Experts of a small language model.
Size: 14 layers, width 192, vocabulary 16384, 32.9M parameters.
Experts: 40 experts in each of 14 layers, 128 squared ReLU neurons an expert, 2 picks a token, a softmax router, a shared expert of 128 neurons.
Training: a variant of Adam for the experts, 373M tokens, 5692 steps.
Below are experts of layer 6 (counted from 0) of a mixture-of-experts language model. Rows are named router (the router's row for the expert), down (a neuron's output weights, with its number) and show model dimensions 64-127. Each number is 500 + 50 x the weight over its row's rms, rounded and kept within 0 to 999. Numbers have three digits each.
Before each expert's rows: a language model's description of what the expert responds to. This comes from a sample of Wikipedia text that the model never trained on.

# expert 34
Field names and prefixes in infobox and taxonomy lists, such as Family, Subclass, Binomial name, ExPASy, plus ex-, pre-, post-.
router:483504571540506492478418419449464476448531530552492487422509467508470478448552470518549499550577505467479529421517508486520555489484477445603546484455520520465540485505485450509540545504473543
down24:487443492550525456521466474403461492526483487534529447513513442480548540518538452561527472481551448478483545584424500431452453524505630479516504416550435500508503569447579504509501554572577448
down25:472509475489563385552530511550433480512510423421521529504412479502494521480474548456419492518490594460560495523479398540482544489465452510510475534409556418483490426515461387542481430533584493
down26:475467517601460470453485484448495447448538654474525494517459516472521494509433487396435530527449433497581547461558500416479559508422510428495507447504562496493559466459465540501459529429513454
down27:483465463519605600510525471503565482502547498481531431501541548467497438536494494418467480499516503545546455520467426512503512535468479480531386515540461454454535507458519571517429552535483487
down28:483506536488435571510487465475391528535591544526420513499488450482552445532530517534440498467445552553485505462505303509471529420490485474463529474629528533506472615505503555471505508429539556
down29:496588481489433480568476446563507443457495523437529540504499461529543469529540510604454501466601505518441577519509540452530453588477427531510580490451451561491534591511515558470348433498490480
down30:523474465516533501582442471527536550450448529485516580426527488537417497490530492529477547517540511483501555486451556543446527545600551466516572527498598615456448539472541463488429411567524491
down31:432569518494422443500487475491436431510581484484530506494523666439510392476490497433422615479440484519466540551591493482465473547475546485448429442506420507517484623551519599529527579538533475

# expert 15
Conjunctions and linkers joining clauses or list items, mostly and after a comma, also or, but, which, that, semicolons.
router:502417464521466534572516494550495472563495440535552574574480574464545477474441444511503458447546501511490569532483469607451549459488503477432558524507485500395473509486518438473415427454431418
down0:448591580503529476478522520475580478467526528472502591474491527482542511471521548628557485593487501535509511446571540538493401459554466469488586528468553519550564559511464521422518523535579470
down1:445540492568398530496451390493432605487529547488464528476505493467500453550507584513515569535517464422491507500487438508541562443490576528419533487523406515562493522551607462512546556429528561
down2:479499493448434552536509525452518526542553516509451452466571476498486548538503479554559435554537540519487494445547491439573438402368512576460531513549534510444533501511475493497452520558503417
down3:477532467466475603518448513518534500538576497374519511511472513526427591497494547472459485512510475484449548518440527561495451520574431458443524525417530542409470505496409572518460440511562477
down4:521417557449505525568530516542485481486442570500466495512526525487485503487465534442509497400492562518533503491485456550492423542445511558403466524552549490506461567467451447375618474491547475
down5:446489431619623555383459485453567516491531465490524474502556539521486468487531396555457576542532461586471577488489501468518510549509546443505509574532501541555449534431574562525511462484457609
down6:519651507463560540540518544485545534462436491541581424476592509533466485516452577594534535462498559521440575451501549472551450505517511485475503456503511549512542426544478468492531513578520441
down7:491603446463464424461612440512475473579400422575459521453551450513505436513515489524552517542467503467449471551515511390541449567582501503566526457406442499546576466504454540481547508483509477

# expert 7
Main verbs and copulas after a subject in narrative prose (was, became, took, forced, continues), plus last table header cells such as Notes, Ref, Source.
router:536487504498487487433505532516565467481454552540448466468512513483466487456550529542480515429475472603546553515491463516510472523491501458480507491532625551611546530482521521468513604485483587
down0:529469536535484478486566506578589557467409600462485525532532480539540499515492462441459511440432513414453558567575384515441535427588502552435473519453491493294515436512505435581537494457476526
down1:400522550499448628548490487472518479553532542568521429494567392443526512500513540568525483492598510527451518492520567536468558474539546497567436430498412433610473533579531533554548471499494493
down2:519497510483468505497508562535525400563424481547600426552492525603446485498472582609502591461472570448469545514437590434532448495441454501419469481529519393504515550494445457474488355518480478
down3:399485498466622507567477457428455539503449530511468438531503606560406399442568547620470534487510544559545558463512492569561557511542534512460476544455472504444482566517528444450526432522467540
down4:588429447479414433542452514470469517491376469545529467546478489465568512464529530379421532550445536481509492465461433561488507499541482492447517539477466542512475476462453548465411533468489475
down5:569450492438474474468507509507519472474572546490416450556506523407497523397490569475510544593532491578423465508505468454457417465446513529432488504441538583398514498507494504438447452548525438
down6:548458456507452429500545539574502482412440498423485548487546456447563508524428508512451525487511554553536504439499461569586513458495511505481489495520467495495485528568423498527511437401517506
down7:501435492455416428485525481474485567487465494641472480451448566488531509482451509479482473501504497476578531432553459516456485562540478490280513498464482547476446597572535469481434538510520546

# expert 10
Word-final derivational suffixes closing adjectives, participles and adverbs, such as -ized, -ated, -ically, -ent, -ful, often before by or in.
router:513454476546619512532507493462488431473483528486463508437481573545492519617562447484563556453583459411505524489476452513518579443526580527457514429502517499471511519417501535509502477477520482
down0:493523570609467466534510517567386549485481542479569518571430481487512555528498581582480502515564466579496520487506397556515577511454440486494453346537558439343546416427438443453497572438503518
down1:501499511453514493476499442461538420545487498454475495444576505624526522470526554541429550506533527536450579521567448504506445440545537522532503473491383542503561544561361497429459492521535546
down2:421548485503535470476475493518512496558489511578422431501544588544481527487455503385497459496535629569473493551459549463461489555490534476559495570416571467566462604542532550491494591392556427
down3:409450502548476427472440553473669433586461442512541447415461543511441568461539594520493536469585492459567519416534479523512524553428490465458484415466444557444412585464578479493506565482514497
down4:370475496561490500496513513544408501508441474503525433582433421506459557463506507491430436459508432538502515426499515510528577491484500554389557441576480523516520491430583520507430518442434390
down5:607547525423483482446551482526600541586526476408535465439497556392492500510436499526482449452490423487579457645496542460454468442521483486523554540487418525545444484577507476579533486487472457
down6:497485495587516460490372425436438447477518562518531506533434536514604532529452500536437495521488477392495518470362432454500578478513472478426528452461499548539482612510551461559480422578483488
down7:596533539517475518514526460512479515437444522460466468523423525466489433519535509472445516499529442404494462478348520486492487541534430522470584522461511440455461470584525474455464432479459585

# expert 17
Prepositions, the particle to and modal verbs linking a verb or noun to what follows, such as to, after, would, can, off.
router:512438511459501562510585604448513458393534435506484546602508516497484581496406511556566486587508517456612556462431455546547516514527577437451465558545451537503458558360397489440537501445451485
down0:560397501583540599526448594511412487511525423471483504441481550496422444633441460536503465510461495561511569500580510521514478587499524464549474583572476469491500577546493489436501479553453461
down1:494472579417521545554540536460545539512534575528479515564474506550558541443461539394504494455491563560468416516447502506539484522334501457448521407533462459504463529513571489477433441402404458
down2:525459535475437490562552527460527475488482493458556523616508498429487436513488460488457465567491508463505476589565547547548463515550531507463511567524570569483466596560478541504512575471492365
down3:529512545567479531532553532570460566533490514447522521480503470388502439582534494532513412502537498475485502415458471504529621501570465448507469622533489450538574559352459511490490512453439483
down4:454512418616554584544435554497611536527463549516506496502565424429483544463441545437459508487496588566524593526355553518554413515419445435509504523513506545536485487550523507530539483545428488
down5:447417593500531515493563510558471537507484565404533456542572470515535450470551527483489517430534453464533503479490504610482516495517485610589456518528601485513580440384545488524379459486488443
down6:483502454578538518502480551541602455542550566495536503515554493514565461464456597565571416390478541494436535433507506597528420506428501482503459524543454467543527507467510469482436440529409471
down7:426534474539496486478563419514458413519506446618474422435488428551401501519450525455512564525560535498514542545407497458526532489480476559520490488536486505472537573547476477578508502458540428

# expert 31
Short first pieces of lowercase words after an article or conjunction, needing a suffix to finish: re, un, st, bre-ach, ac-claim.
router:550546455428535522481578530540387450492481435470500494467557450577629588544537557543496475421466492547485531455491435474439471540476460492513482537479513500612569447552542598526493549589529582
down0:551468510597497566528495468560407446485460443479500482488575446478510463535468507467430410405526468413522542455511451479524586498445472537513455561583464486529508500500520500448566526496441522
down1:449506520515429443570571486416486501460450431416517537540587447518443506477517462435522593435585431537565552581547460503595420475474482623574457482491455485488499540515527554460459484485531491
down2:504406507489452535509493494490490596459459391576487444449462474442464470469510605603575574488559518440540579578429450498513492511506564533493600497568374458448604507520447568393502559462471446
down3:535517463567521523438521557448506543475503543497457471462506606461527499505519548454519413368549561553446596414542492512431487508527456492485484459438449481478469503424415563496449532543524536
down4:467495600592483532517521503471484470505570514458512402630476532591499433477445530504505488527527456542501458459469484480458416421565479460574509504469422424540532477485498576472414568459518525
down5:449419505578508453568473469497502374494489489458485565543356478493512512486418469505519489531502415530523597369490507470499594489485510489442444484496484478524515547498547430552480525532459461
down6:511443547440551562458522493459506566540499563571496494465349337582506501558496481512525411467459481564492472517489477473536555455395549557546582449557542567569543483511479382477469447457498569
down7:556483500525550484511508544391526494468484506484499466437590472554576463481500539466454401498513516452546478585435497472624388538567557562525431520521526485397532480527514434473511466479545438

# expert 21
Word-piece syllables and accented letters inside non-English personal and place names, such as Žižek, Zhang, Rajanubhab, Ragnarök.
router:532561556397469541484547381524510457576553508484469423530487413502425439466584559461519502490393582398485443506488489484482534540434465598610521470523399459448431448547480476523552498545446526
down0:542504573436518522546558610492498561477406472493450542541465595518533497439473476409539541535364396526543479520509495557521513418505600470481437544587521511559471565514457452500519505523451403
down1:436502494510514519545517474472521486536438467521545461523509460568523517536441543488457547532510600394441473426520432468575510490485515525529489424618457514438502498537578453449469538466451517
down2:460415469439509428545537407435482485530481508585561437511464566568436527616536460529495562543561492514570436471459573573416507541579478503539461541522499553479474543455518499484432550517419465
down3:559448530425470531511525480495574551432529511485430444528475527460437431532455533475514494558475456462592517473572497508439433536551493422555582536503494494371492517496573425600573418477517534
down4:519446513484549580555506478516489458453537507442515489481440433424415508562526595507455475495450468569508463529529602456532560530477529463546466412530447562467436488451493486489475433477468435
down5:523430502568499469598477514521474509444536463498479520488577541479491611508561513560509474354480541532531521509482430509576417519472415516459482456467490652470419582450445531508434497440554649
down6:438574506461556606498473509544458547527434576491575466510417373496402492543463568534453489514471542572481428517458472484544490432452421630584560434508485480463541446460478495470473419481524480
down7:531549481443444495493481440610463532455441450471553504477471487454488471510514542553463530505426477454515458452493418418588441475565511578518443433498421483521459590443481503475588546483562487

# expert 16
Closing nouns of proper names for organizations, places and teams, such as Hall, Cup, Council, House, Society, Town, as in "Swindon Town".
router:485485462494471532576494427505544564531508536540444505447521576486563508581436491436522432546508459540444446511496551450523568526564484525598476535464465475499504518513552480634438532493515464
down0:534567488565487602421476478495524484541467518555493638525486517524509449530416582490490401635486463550484523337512449528551526481469506475601545455497492609620530489470498582476566500455448542
down1:503433583485461474559423538511429528522589449446461447529579537465557501526580492540428482427535533458538511405436406468483509557532400469579495546464601453545460513414372458485472480458473492
down2:457561496594367523550514486568388630383530431472555521494511609497444447454453562566511465539590465497555493423526462584623413470487535495513508601461528421540533491491490439520520477490505489
down3:484462556591479468481609487529555507465540558443554531481402548438448511466506515622455538503513513531475529343468485486503591378491468471477409440570508406447435478476470547492455412532547498
down4:545408552502508496454510497543452500527470572541614537470559420475441461549524632508492538468499434500480451421543523442472526332514484627559502494480577489507459428415533478491452404487495552
down5:412487576618523502514524453451539477474494576470557491538425486529492388522576437556568457468475546525492458550441394443494446470486456497462518463478469513480499487487519514401512423530563613
down6:617568523448565611509561538480448517514487474540435539489503478531502545446579567498481464509514510533524528559621517576558494511505492495538489476479524434538527417580580417499447501503486492
down7:497554459446552553553413581568465444558533532488512577490405489478511435432505547469477562479495525583437526433519543447567411461521576530519551501499402477508439522491383382603459540415478443

# expert 28
Opening capitalized words of multiword names and titles, such as New, World, Los, North, Free, as in "New York" or "Lost Highway".
router:442485583564483617463534408572461445527539453507548546525508532465504480549409439547421417490509421586487464500497556504577579560489575549551393486459528456570494394546558414544479532485558502
down24:531493507524524570497457405495507464452479469533489531485522509462447549558402537468447538608545575476529468386511533540517591521541458476473558418502472539544532526551554445446397466548458459
down25:495542474536488482558519468452541505408529575470426551450511505479458554501512513482430439386484542571481545424492513511487532478498549470499460489510488475479537490442549554561423499491496368
down26:458403475529460383564440433558429475489440399392570492521561454489543545572461546458506510500453550469467414493566464499483471519490531548531508509497465537559583479388592475599593431515393571
down27:434389405592433407440569484518609498541549502480499536547499440494492501545545444461467492479536595605474524442549496548577431467503544495563552455455461484446547548485460529493501456484447548
down28:457435537423442526534363586557536501442527355464463528587515544527552532498445494516561561435530559491458479475530445522460545458571516467527580516592446436422519531536414474525553583605537558
down29:486526538526517517456487529415537472572516529526503557537507473489493543406496535415460493431561514568416449488449466424486421449493554513548407494478509461479558495649437435634466456568519552
down30:442439537546553613471491452507431499494631550522506520415464401525585384507459499503430470506454554500483501464487547459460463475495506558591521447592412542519583559492448434491506563483463506
down31:503476555538481511475569464450544470470511556531568480459571473485465394448485438516573479529484526469591666569593554495563467523545574472535471483562463374491511513486585607555479471439441485

# expert 11
Inner word fragments after an initial letter (b-a-it, b-ary-onic, w-ished), plus of and nouns like years, time, old.
router:549560530501532531467526531589463548533500462488569471492437566534518583442517555475383528506491528433539505420430480511461522529356551520544513514511451463458431467477426555488439477530539559
down0:529509524529556520474533497490551603426493458471506445562464498409562432520524442478503527627491459471467523515407415535504494431426456485485541524499512467515429556546507568483433515462535451
down1:463553563429489453476588450491459542514548537512565432522533585472466485514436495522501479540558528513514474451392512460503504533451444501573563484387520500531595557473486513507481579483416517
down2:438502496414442501410523520522477450402499601496496428517534530455501389461403509537472487496438561496481408502562437446493507478460463389427459374615546548426426477501488456616523491411470401
down3:490430393501529486472536522499523513525470560461566538525525554482454496495502499559468504521563505422454477480439482595521468453450567440463549485534507471404524510515428434450460470528551433
down4:439447430427424563500418503521452530514526462484548487401455445529590482523509501502455618540455451438519511485548425548439468458475464441439642459527490515547514570448531550486408467543468511
down5:580424488435478476449512468495518562520544529475503609538529510524530492460518587485568520514507595535597566436416461541464543428500547580547483673509521481517601466456485503525496558513468537
down6:489549455457491532544482530493452501510426489497516417503532469475579486449415487447581461474441467481517567531553523508454471481470529505570484462468444623490469591537432509505485529491489367
down7:547474525533453519496560482514550466357433518442514526526511441461500434446560539454430534463489489432384486483527491462549451573531533463555576522536514485524517493521459437564449549546567431

# expert 8
Prepositions linking noun phrases in running text, mostly "of", also "in", "for", "from", "at", "with", as in "Secretary of Commerce".
router:437477441590495491581559461547489514525461463496443586419445496541460593550516501469451552464544394499537448474502484525550473553533459574461468585468445466456528520436537496445438474510438417
down0:509460506481529481470527553436472441515521468474459487597555483534515568511480509488506511482492560554546454593462494498550489585485470517508468517408500629595493504488400458443556543505437493
down1:581510420447470541533491513550445562546423461490565630525432527463603443528505582501485534485462492493493529620438461538508519570493450571502529521558436409425515469535529532539434484477452564
down2:541410488528527552531499473486457536548414516468528429520556405472594412523591541505500541529513514475382431456573522447431496518482477499490467471602542557654448506484520477503535541560503576
down3:443532538588527461545521574464496488481499524506430515418410510513418484487477393500539545458521508495436604483486523529452478478429539526520495512495579434494525544471549444526552577479498423
down4:493557488436500524523497508449536538449595423487437518571540463562519549531479500492491523535410520561471521410436541469486458506489558393346596454545514399518485472535469441493458540491424523
down5:513503487471535506447514526578504541501501503380409568559459521572484393578552528411548530385457533510465517597533557507472467458492451496485592502456423476507475501462604562521458461485451520
down6:512483597547532591558413521516487505564441474469503414495451568585544527437539453561486564432534458578618521561540564551544496520408528499475547451565516488463518510577440449584437489464518425
down7:493487518404579536487438454492511466491516516418443518473430538546412490434556593541497491549566545481508581526566593533540445538468487444428464375467479450435507480432450484468579491537549490

# expert 19
Final pieces of surnames and place names, especially Slavic, Spanish and Italian endings like -ić, -ović, -ini, -ales, -ley.
router:439425500459524610543475492515542504450464577501470476483482516526489466527515417453440530476557544438406475490479459472482568477533512563547463558553553540407495514554468500515498510535480472
down0:504507477495487580481418521563433500534423495596502477376594509510493513531475567467539598469549568433451457508478479462549484494547404490490530539510516600516497567537435494499620525579461551
down1:573531484446543499587460483457457558481478568508491570533430406538551575484573589481445462550467431471560516549379470562504507505536503543485526459553458555525515475500567432512531406509518464
down2:521578510495563525516512542476507448454547406454466489587415531462514533516531460563441487477452443511538515489525469496454406513429540526519524485568564485526506434582461502556547543496536515
down3:502526514442571533558539479536496562521523457453614510456388633497570536566437531472483524556469470462569522535435499423519467469455466531441506471538527592488510531530474489421507515471335436
down4:487515551468534435465549438509627531508585586523391472502470532460517503491404440515514497491484648546510432490439534489513493545528555451443605627378495527488488574506486481459487459584553502
down5:606472467551533521535528451501483564466505461473513545522485520412586512463509491468509493596473506489416526494535527471559501520470560547542532537486537441617525491491509520516472497530477523
down6:458587459521517566465533486487580461446498505503464496517516516496571549468537494488453550503486533464471479609519536516485419569464496528572529448384482493556394514624535472423543489502551550
down7:459509512494557565502574437527421395475387483563477472512474479490488611475507481509537473515478532594467439542428522432449580481498459481561505547322456471478506395620539459484551496524372607

# expert 30
Initial consonants or clusters starting a word or syllable, such as c, sp, tr, h, and ph in tele-ph-one, qu in inadequate.
router:557543437466468439463505464439421519529505598547490654553535451486465542572475546453559429446508465519506510525644428540516448503480477547548572429492507480551501533474513477468644456432484525
down0:361448451475525501520524540488451459425475589487520544452594471481489554457524520535524483435439510515447544495377452525533461463504452536491471445506531412435436523453515479498496435556471546
down1:443418501535496610583523485500460514424494448513555495560488516520602383480575442456569534538533486484414566408490531465323394470584488492530515464565527482622559476438475496459498530423537463
down2:498580477502456461501534510488449456463427545473594540557674426461511562540496493503469519570512563538511470502540506509484461511490464530589564398580459537474529501466499512468523479473457452
down3:482498460477463530440401401590449465495535561472489555487455496459460444506499447450528375447490500571486484543595465541414559478430516540533486480531484480563453568471502406487464497603477456
down4:536544523558463470537458471554436553464550496418488477444418502516502537484474545500556525554571454511526521651559448475388479499460438476471493456482537446539441505463432379423591534485497542
down5:404526502544411526455506491553556522537523556585526595544576578526546469508509554535476454517504535528509476597479496482559518472526535557439566452509513487623512476538518454479562437494445526
down6:528536527624402447492472499444456496495430552486446481496529508473544421477535459502518475494540517512432591512520526506524476423505476499627485453473441570474492456496525478482504444486424518
down7:522492511411499492480513577563533444501409467512471476453569478527621474564496462495483509529528456621498656511616471422567554498549563555551462422543473498539438440438519476495517411473477467

# expert 2
Opening pieces of surnames and uncommon first names that need a continuation, such as Bog(aert), Kot(ecki), Vir(gil), Sak(ari); also he, she.
router:546538449441519513467527513484499409574484459576432476476501474364491460523434434588556453510478516619497443578470525482518547461515457530628471423554521504537542462536479506571504438507544450
down0:487500508500516492540522562508492415418558503532566555506462505413461528518470440520492500501478429558485464428626440533517525469469401565548504528511550473412432538503462480465541513548493530
down1:512417476472471454439577474535468517569475524530452500518537549493554462542576508527503390513586482491521397536497473453462490391513524583563511457543486554511529564520518507396593468465505551
down2:416521620595478506482570517385381550525558569541519470499477539568519488613451506535475585552532468514495446376477411508505510508530448473493531468463543498485511474516464515578484498543546522
down3:497522495477568511562520556498426479563464517474493608503513520448455488449510521604534489537519505535413504422512438487597414512483605503522443500488425525480522583511413471371498517461419409
down4:507490543566532444449443499461545570517520534467438508511536550486476450466538496435465516506468494498496524467479535480566527539403472480444451507529450518477521559512569533476476531418434441
down5:533552529540488474466466545526499450611508437523475448500476511518518444487442484450582505460578527474438451435448471527541458601484561583440554569472513472583521565541486569539422522555434538
down6:563397443470496418479538578483540468582539559545457506544475512525594538493484485476460599535513534462581508439504521510505512552502486510505564431465502568605474550435452528466588504454518558
down7:566541483553561513535475422444533410478491521540510537455458410571575497491416464512468510584507596561467521575508507460573353451561521455451533532539522404471519513492434460453500468487520572

# expert 29
Adjectives and nationality words placed between a determiner and its noun, such as other, large, million, South African, entire.
router:515530484607506568464502573481505546373479509520478559439462495527483512515533548597611520416518479469431513484484546515423500464549444571538473536425516472537526454576491504479457420531501459
down0:558513446497497543521579483484529434518538466516526397512457479478411483578516517529488490453520454485558510418548492410537379504462484515507497336589504455430527522531409537462427542417558429
down1:485445521502472448477437586473385502472518521569508599526420505429436536438470536488555482584475450514533465551473438540578475518507495511446518479446505646559533530436480487467535490507559493
down2:555443551520521410488412515528440530504540519570500541425516393484569523515523569523480509456507500490499473486437573424433490478548527457413482597413461475528470409469492537508441509525365480
down3:402435584441435519528565477489557393523499463540505548482472451576504415561508466509472576441446546538501526516520532514548468484448456547433471386349532520577479588618581553514464542494431543
down4:488571471560513501545538466502482485552546518546510381554483585536564547587416429437506566560605516451593490439465434498441490547511535482495492543496553588535509493545504434572597588571504493
down5:481488479447510497411577586424452515588579485514492523489528450572447543463574553502557488414475486527583520396422498438454640565512549497566526471457507514523572567557491501510574503487491436
down6:561482502533496516538519485457570511569470464449598501494505489532511532441416462443537505585486515599493463534458457471489489514473544534465533499497444484502450518533472523514437523440466470
down7:485512559555519503530612440587432512571469424448468466482448516466437573590435398476426493395564511544611520517411482551554522532562459568550509543467512530498471507443441388401477527457433547

# expert 24
Leading digit chunks of years and other numbers, such as 201, 199, 185, in dates, election years, census tables and coordinates.
router:521509512458414442435518479553460526428477588486512523479423475501537469528477575499533521490551524422426480390454500418538427494403527489635512471405464507492517518481575542645433511494542495
down0:520546528524439498542458503507523481585462475595539513488492542547414495464479535505488474493524564457455536512512452415432540455459451519412439549578590515500420525490601541550503468477543557
down1:487421531430467570451486470401496442553498480526481422469550467584472498531578517448464469411487455478371436493522496437495476508491550466533537545475567541563427502555514446525541477423428507
down2:515488516502464464507482566558560415489564483460423431514596545476510509489558495540440405557573400464509590481466538493507571543580510504447543548515606551548460577504409537599494526428481507
down3:554462506550519484393589419516505494495504549491379488515500487476536483438472491510599443560530447434496464541440488506450584600512556480469538459486433529516486498499564513392456507456490583
down4:543556406577458453456593544543436476544517449543496496478457499409432452510486508502551419526522533454448492582441469427588452590500531502554472532434557480529430593512506557606506540465503670
down5:441571548493555505480438415506401460465415504540499533549446477528407529542490467464541439466526538446558510569529529455411472472587465447509475401492435547502539448495383519457534582478483534
down6:577525413478547540556509486547487467534544566574412505572437577473354513492472469471503490455457515477540550518516491553521523595577463552439456438443461571459559619491530406514487513396563493
down7:510419484561534580437511534478475547513498483461475441606393458537395480565550611587541532539471466556487487478558477515499486538455490533507477477536523461572465526436575580525522428569437463

# expert 14
Head nouns closing a noun phrase, such as regime, climate, system, government, area, plus the pronouns it and them.
router:416399485547476422492527547522535457577486489448426456588576495517595485462473497485484533512536518475495492486442612518563465509417430562442479522491566560471549580626444566490569549472441537
down24:551503521526467579553445493400467496413582516533444455594450508528553448507504510418517466434454582530612496570482428541593489489464478485396573496463476557576508549515456470496386525462523523
down25:513450484445495424524559547530527418498431599415529496439446555488542489593548562514451383433596477490485572492552538493499480504459468480543496520518477466480532535577521452478490491521548493
down26:457583562553558517529491485484614471509551469480520446595449465523419492484505555512477476467548566483471559500438506347523473439538478526420461534448417522502446561526512484488423559472478504
down27:507488487446455483468506447443404529496458484538472496489523548571555514501404421452495493488522524430572407390503471459416582486559508483530492484433538551452502497469427557533580478510445465
down28:424534512481447538500542491470523560551431542467522489506485595555462550419497485472537533420533527567533510424403509492512531586504508387425575506513530562532460549492512392544526548418374533
down29:432558554571535487486527483417493491548472480443493524441422506459500433516503551482445446561523475413471606533446413381581455522538581475440601542482530559544433516547525510590385567505447507
down30:507493560490520360463506483505471441527416546498487506474433522612498465460516598425486503536464582570570495507405488499528571452566540502453483557356551528554555453469456437440449600493538501
down31:488598542545500473471460546476510460510538530515453508574506558450464378524464501465461459460475457492567467500453409393508459406503433471463617454509550490511429472465497519474476629478441578

# expert 32
Middle and end letter pieces of uncommon words, mostly Latin species names, surnames and place names, as in "Asteromyrtus", "Panagiotopoulos", "Alipurduar".
router:465408457479514451510567556455540562554483508545482590485526480527526482542513494446589509534487488480465475456515543389535473505502410548576528640569481482447545564510473520521533517544460564
down0:525451483491422452432375450462442465494525454530456525487595596505447478472453506397437469481523562464503539412436514571474459417520477441449520621463550564583579497468536473510482450464523531
down1:484492522493526455506523570554479501546491493426471453497452467522429483364538495588448503472494464475504503428532570528424453597444531453430601574665454502517525426535483548567549529448475511
down2:463450512555449429434499485599521528413512512506472458578590442448503490398554509466478564529494523496534520532541475486551576512496585512518468448582614612533441520425515479490545509502463516
down3:581498517532446536539420557527554511474513501571559502482443444492510514470585498636477454485465454544502472355515469464501446585547463486496522515521480543489453517579462413443514529517484572
down4:397543536518430441566537482472459509497388396466563530595404496501464476491599493611579432463559487499497454476466506501546470485468475510493448415523473497543512465500551440572510457539561524
down5:414578555479552651513534545405553490511545422438491397472452550454457492453547374445439523535579563509467545551488507515438536574518543478397505474582454483453550500554527547487455494525464543
down6:544496377478493577533464532564546518514507456538445452535515409583507555573494457431515507488547550565485512492471514515570526542440514506479601480567519526504496540499490375575464456497530458
down7:518498457585542538492429547462504558443485466535576555487526548499534510545562647503477497518554473569387466428425511410433594534497449426537565467493507456518495459502537395500554473522546493

# expert 4
Pipes, colons, dashes, equals signs and field names in infoboxes, wiki tables and list lines, such as "Kingdom:", "Location:", "|---|---|".
router:453466532452506489541471504548534568487395532461534529590405495530483549455619520493468448551498507460579591519445420542483500440593500514460536437510461577465455483491458447549560510433531461
down24:510448553507510566577545469441560445543430457496439531483477502480499490473549480503457517440444558446612502520541471548537533484532451540538573526566538505524534473501560502470513487536456488
down25:561425496509447559492564439518519559567462516383439530545481468465474523502418414590495545511458524534456465466493431454458525490550546477595438600549464495501540522560553523482634494605524484
down26:473501374506525530496574504463559475536481486414459515488529491453479499462546465479484533450572582561527501522560500591532513515584560466470582474463546487454522564466480545472447621438585495
down27:417466418514572395528683495484460505534510547432508503526505455441458472468447487497479493527503522536479502437593470519462532565456469535276526525479515491617462489508491508602466520432521516
down28:547453500530477501513475550586489531429487493425546545510478450464467478525473557487426490600456477533569488550503432523515580417568531497373434406478490446495484491423464484453446528535575507
down29:461495516483426445471557464568444486533500581460546491458399414445511474466550416463477533468474469524490476477441505409543517472473463476407533513442594454564556517525447406590482626519545543
down30:476600475522476510581488488558492540520486456540472613414540383510482558555527530458526525484496487380455521461451459440597419525524505506528455598474427494465393556556496402537501510496431500
down31:459520546552468505560468525562519460579457386455517467401499562426374475521501501481444439464462535508635561486437595542523450450461493432557457501461522554488536531529404490505473561451555478

# expert 9
Hyphens opening infobox or list lines after a line break, such as "- Country:" or "- Kingdom:", plus hyphen pieces inside compounds like farm-to-market.
router:457578406504482422534549473554506537554568554531526469436565536565520506438443547449519536452467514434616507441505624563497437535524393517532595430524478484425513454562511452513418468428447592
down24:448447494581470415487480500515491527531536597472412423552396453442511484514502557610492527483476472520495504516511563477520557558532462447596514496528395444415516517608534521518450441550485536
down25:503463587394474515564485537526454504485432477447527544512491541400466389464520476622539489543456456468464550491433478562525554505503552450484461477517446456463500598542470467489504550454450503
down26:589519559525585518483529499534538442425552513539535511484486498582446457527447458522499466502468504503465512500536534609541450520566432507613483422549465420565585470395482435425487589588464512
down27:391479508596449446468527459459525463459589503449449534522521533470500572511447510468486493456529372444543476467422487514406389517564485549595559463554462450519572616440476473527495497534545453
down28:384473547467499463528514579546519488455492472509532552517490512508417548434421487488516561550463531486537557526476546513491473478507546433409548505511439558437490531508468498517477482444429532
down29:465442439393536538470546356455443447521462521573501570493486391517454566481498537556552464462459448540456510567500375514566536446495479493598441491454428508571541464511493480516467548486566592
down30:461437488581462520521401511478429509517443592446480493447492495414542452565492563542569449559533595470474490523574529454460501502481482487569506448455461440498519448518519477474495438549471608
down31:427475573557573494505497557473515481472447412533445555602499564515629387562474410466464504566518464487435545529369490447551434515517470533407529509513516501522526531449438390509486564504465538

# expert 13
Single digits and small numbers in sports tables, statistics and measurements, such as the 2 in match records, 10+1⁄2, 5.9%.
router:457574526585528521419507514479402488480515551492493610454465463569453430451506490553532537530501448491468477462474494436516493475436518414432578449434527505475584477468483525557445524498426589
down0:570478530533496413499533492579526567562458498543570511577555450519495487434499477512470453616603588476480518584509452510581431510627477459513453457511432484487528526477566487469399399540514507
down1:489512524550504537512427446465524535443525480463463455551505506517498525454498499471507423480394586516475549387485558488575502491490621447424475586517472540414460540506554554452450525515522567
down2:503480447570587462561403512448478472415463540451531449478550516547379510516486469573535488453530558546480555491541582474498512525495461496497525531527472439468507516472579511480443555593491498
down3:501625399546467515541508474468519538495463517350470503492484476395461537442590538543514449447523503562572556556528536461519489454444485429397503537494520570456486502519638499458420495475486465
down4:463561500451610501472494551604552519558430440456560573436527506538573572575497534572529524446503464443513410537564448478512519490465458583468493489472475524467519455508469575455552525485512479
down5:438496532530527583427563418531492528497549452495563450559443473518419581534527406520532544515549522411514571455560570468404487519614426456491577510391424459492421509481518480550449496448542568
down6:468515513534528474603475587490531543531473542437369450466569520585441506509504578587466599477523440438503484548461560582442433531551542492517553554461487531507402498470467532492512572444445494
down7:547488474536604485498450492513488467556483534489508646446419504506482448396475514483591529529477443598558441391463516520471478499579380506540510538550556497554422532529567442468500428559484503